Below are experts of layer 2 (counted from 0) of a mixture-of-experts language model. Rows are named router (the router's row for the expert), gate (a neuron's input weights, with its number), up (a neuron's input weights, with its number), down (a neuron's output weights, with its number) and show model dimensions 0-255. Each number is 500 + 25 x the weight over its row's rms, rounded and kept within 0 to 999. Numbers have three digits each.
Before each expert's rows: a language model's description of what the expert responds to; "comes before" lists some tokens at least twice as common just after its tokens as in all text. This comes from a sample of Wikipedia text that the model never trained on. Tokens count by the router's weight.

# expert 46
It responds to: Closing punctuation. Closing brackets, periods, quotes and section markers ending phrases or sentences, like ), )., }, ===, especially inside parenthesized table values.
comes before: "\n", " |", " The", " In", " He", " It"
router:511486490498522518500523501512511460479491510482480556450540505523522483500504548486497463519514505486501513505491497480510473500509480530488497474521475515493483510508504489494543495494537512476508496454505470532506487534503500508487447518499498513507492490493538478483521512549546504486504476481500520515515463508496535489499508489565515477483470492539476489513521517495488514506487503483524527493456509491577491529487538473455462494481483500488496521496506472492513484487503524500497572475516495475494515512549490583494537492525493512504520472523488506527519450472508513441504518500493514507511485511488450471508489454507499534489490499545500470450541493516491533521497523506578476431472482497506493548498493524541457475499501560528549504520474523534537518547484480
gate0:493471519469477462537495519544490524477507495511465475521456540555475490521536510515473528537501489480486505521510527512493479517510521498516513521490465518475534496478456538509510492516464475527484542494542520508509501486484461530532478503467474545546481515548456496541529506499489528478462463482525519455519466531437490505517509485466519430522512500445505492527499497456496478476494492507466512453500509495513529489476466521531499494498521505500527530459494544482522490483523495458513482533488502514536512516498482486491454526516474534529514492516500456519487520508479536483512494506474472511507431503489534510503472519494552524487494491518482508491478482486485493515515505527481517544500521503436471506541444477488500504507449497507478477464486492481513487536524522
up0:477479478520496508476486550511495507492502478478453485518479511476506514543502466467494502536487472459502516509488472543483497517494492552522513460469507556511427469547511466465531486502495522532479521498507519527534502534510517464501501531510548482478516499495492517446516532508492513519492470448474473453517489546438499485581506476472498496502487492481523492525486478530473471498492508530525467470527512459493512502484520486493544474534516463487469484481541544500513519522492473500493492483516476488517447476521554504516469493529514500466490500532519502517485495490494477475494481476509461506503519477450514502501519480505536497500500529510501485500505517473491548479524481512483535501543526486513449505522481515544467519496521490476534451479507534444471473485504496
down0:504480523530524464526492511515455522461503525487502490499458480539452497441509498525481505465460536539487532460496465489497481499527488499493507507467508513461538515479481545497478479480493516511502494525509520490480520497498462545532523515455480519551509542534459474497485497520505574450504500463496484499489538492508510491520505533482469467534482493499517472473495481518535514523478505485468439478523516517494585503497469497502509553499488525514544507487507519501537502507498465480473468496499495473519517497518485516494443519477483484505510512487482495496488492496478482526488497525480516499467467479510557532493496506481498501491450498527544511485511502530499473542515516480518500544505561497508530476492518521555486530489499487434483481475539519481527460505538510

# expert 47
It responds to: Verbs and participles. Main verbs, past participles and -ed/-ing endings after was, were or to, plus particles, such as defeated, open, set up, carried out.
comes before: " to", " by", " in", " the", " a", " on"
router:511489519502497475509498463499503481454484534524474518487530520522540467479490544503482497502528517504487530521491482479530476519520484512491514448535439565468495479464501542488512459489515491507551489502502498493494481503502494476505455521533513518523510449548563475476498487511518512518503495483490515508502457476470486481427493504537515492520451465501477491508507544514486507458506479509494437479476519537530501539522522512454495521506515499498475494484479456481521486519483535496471520490494495471486474531493441482496506469543525537506491486501474453506492494511495501451530500488493519522507537502493441541461484501473459512466485472473445499501512522561508504445509536494508505492479523497488492518517508534528483481497498534473501509485503526470509471503449473
gate0:467533544535458492481489511518475484481501513510464488491537485543512462539490508514470589532507516490488485485516513511541493513540482511510495500473492485495485503473536497497489509525472500490500530533446514491504528530476482562511545486537520550514522489451481486515464514497501525490496498520547509553497468526479487538466527479523510483512501529513491543488472522526489510531540530503542510516478513494519500472531533499492465546458524525502508496495476486479488500505568479472524510493507482497502535475477519478495515533546509501518520539550482528499545514475523481485488472508449480486544514532490474506532520513475488490473517497483471523501503468472543517504520539531443528503512542507473510475537492510510473469541484485501549496490477486505489505481463490
up0:485465512519455476522474496500507505481489507504506496463536506488519559509478464500533480517495529513503495521485533481485542489428493512539556479539508493483498494522509477498523487479514455491512544484530482504528473470452485518494500517513541495547494518510497519497505524493530506533504485436559518492490492483533491494532506498511478481493433529532525487526517506468574509478483561464502518519520511495536511497485528492514532507515489474507489441530519506505486555493490495478515502520513518490492487549465492500500495493515461542505464499521501502494488497480462529494454497512489466500515562536473543494513473469495530471511526491466526527496508519505490462538506515478539473512558520501496475508514538464486487529459468540490447491495470509513472482506507486
down0:534465491495496527462493476552533469505490492484480481543508544489521490531477508480534507488501476532469504519512507494468472532535495543482499511473482530490551501490501513546495497488486469539475500449479465483497485535492452482479502519477491497488517471511501457482530491503508506477455529504522461489486495523427473508493508469464467512515512435505515479469511502489533541520446481475520506491490487526485521502530479517498495472511496466507567502499536495487552499510524478468472456533536516522528491499454528498517475530515465451543527511488515501468466503462491477505464480536504530446498507515492512517494527489511449485513482555523479474529483486491503545499537510484467528519474504522506509552532501516515487455505484508493516501483441510482505519522503511

# expert 59
It responds to: Sentence ends, headings. Sentence-final periods and closing == marks of section headings, such as habitat==, Diagnosis==, plus the odd decimal point.
comes before: "\n", " The", " In", " He", " It", " This"
router:513507517470496510504513472498503488509475493453490521468563516481538454526476534467511505556496499469485524525473498469504500498496476518481534483546476488507491500494457498477527499490547506546508545483491461503487478537501530474484406498500543514513489473470517507510507526505526493473469485485492533541516458527470549488499514472553542498463488515506470475549528536483497515514473541496504518488467502505561458558482499495479513504525523499489521484492490490505515484451547535494498558483524485481492487479536513534508517473520498520498516501541494525514513492491491525481484485519486507491498474509498454488520497437452488522484525489497498474496526493508494477488514514555559506497511512483487478554491516532502476494519500555524535503494492481529512531507484482
gate0:477496486508529514515487498470509510449515497480529465520527482469524547495572460484494486532538491504547482542445485513486478470438514490516511489500511509501478494518522509469487538510529492532542505507530556519489485532496509504528493517448493498532498455549509470518496469474477536505532518449545490515497444494492531469494475519492488522474523494483486495490509533527501496491535498514494549502488508477541471528493529524497490527530524521465473535479503478507514506487497494482549511484452493503506514476480546460526502474541476492520501498511507490455523555478518475491541559475475493479514483504542500493523507496480483465545505485485503496480467463519465474479479496480497486500499450488527497461493502530507518501529456537518505498481528536459538493465477493
up0:512496485497510496465487481476483558486514511469535541520546493495516526507484508529542501456501512462521484543507494511545514495551540522508520514517505509498477504508486473469520464475494487497490487465490538501488528448493460505524504503546461461478527492528474457451516528491519483487494507493478459532540477496511501499490478502555519476526458511444480528503527468501509471525517500518467504487498500557529477495525488542513490509499487528525466536473476526495460508501511494521488498507485454513547508534509518523505510507427490500529487490445466496478478476519530534475505494536488497448535443537497558491498531501484489523509488526487504495516484519496505499514500477542469505470507498528448488499511499526448484455478492502506499506528476458522547545508512511
down0:490487537553489463514505466506493450474505501495455481486461482468526489481511492520490521515481494560509518484512536503536510521488460507472433496499468508498514476453474514490517501471428502474491475508549468520524529512526530512482542535522492532495489504488533449543483495477485502520510523505483506487500505457493529511492453525521472532514472492474427488480512518557503495450481473533534512472536502462462513514535519457479461521491460504476494513502511473496509491545489505498504491532474499484462533474542491476530533477508516484452522462481513505533466484478541460537471489490508504510504522483528472506496481464499512489484477475474516503509477513506453504494509503476487491507507495525541524512455508496538525508510517508440488527517514516505491513499548483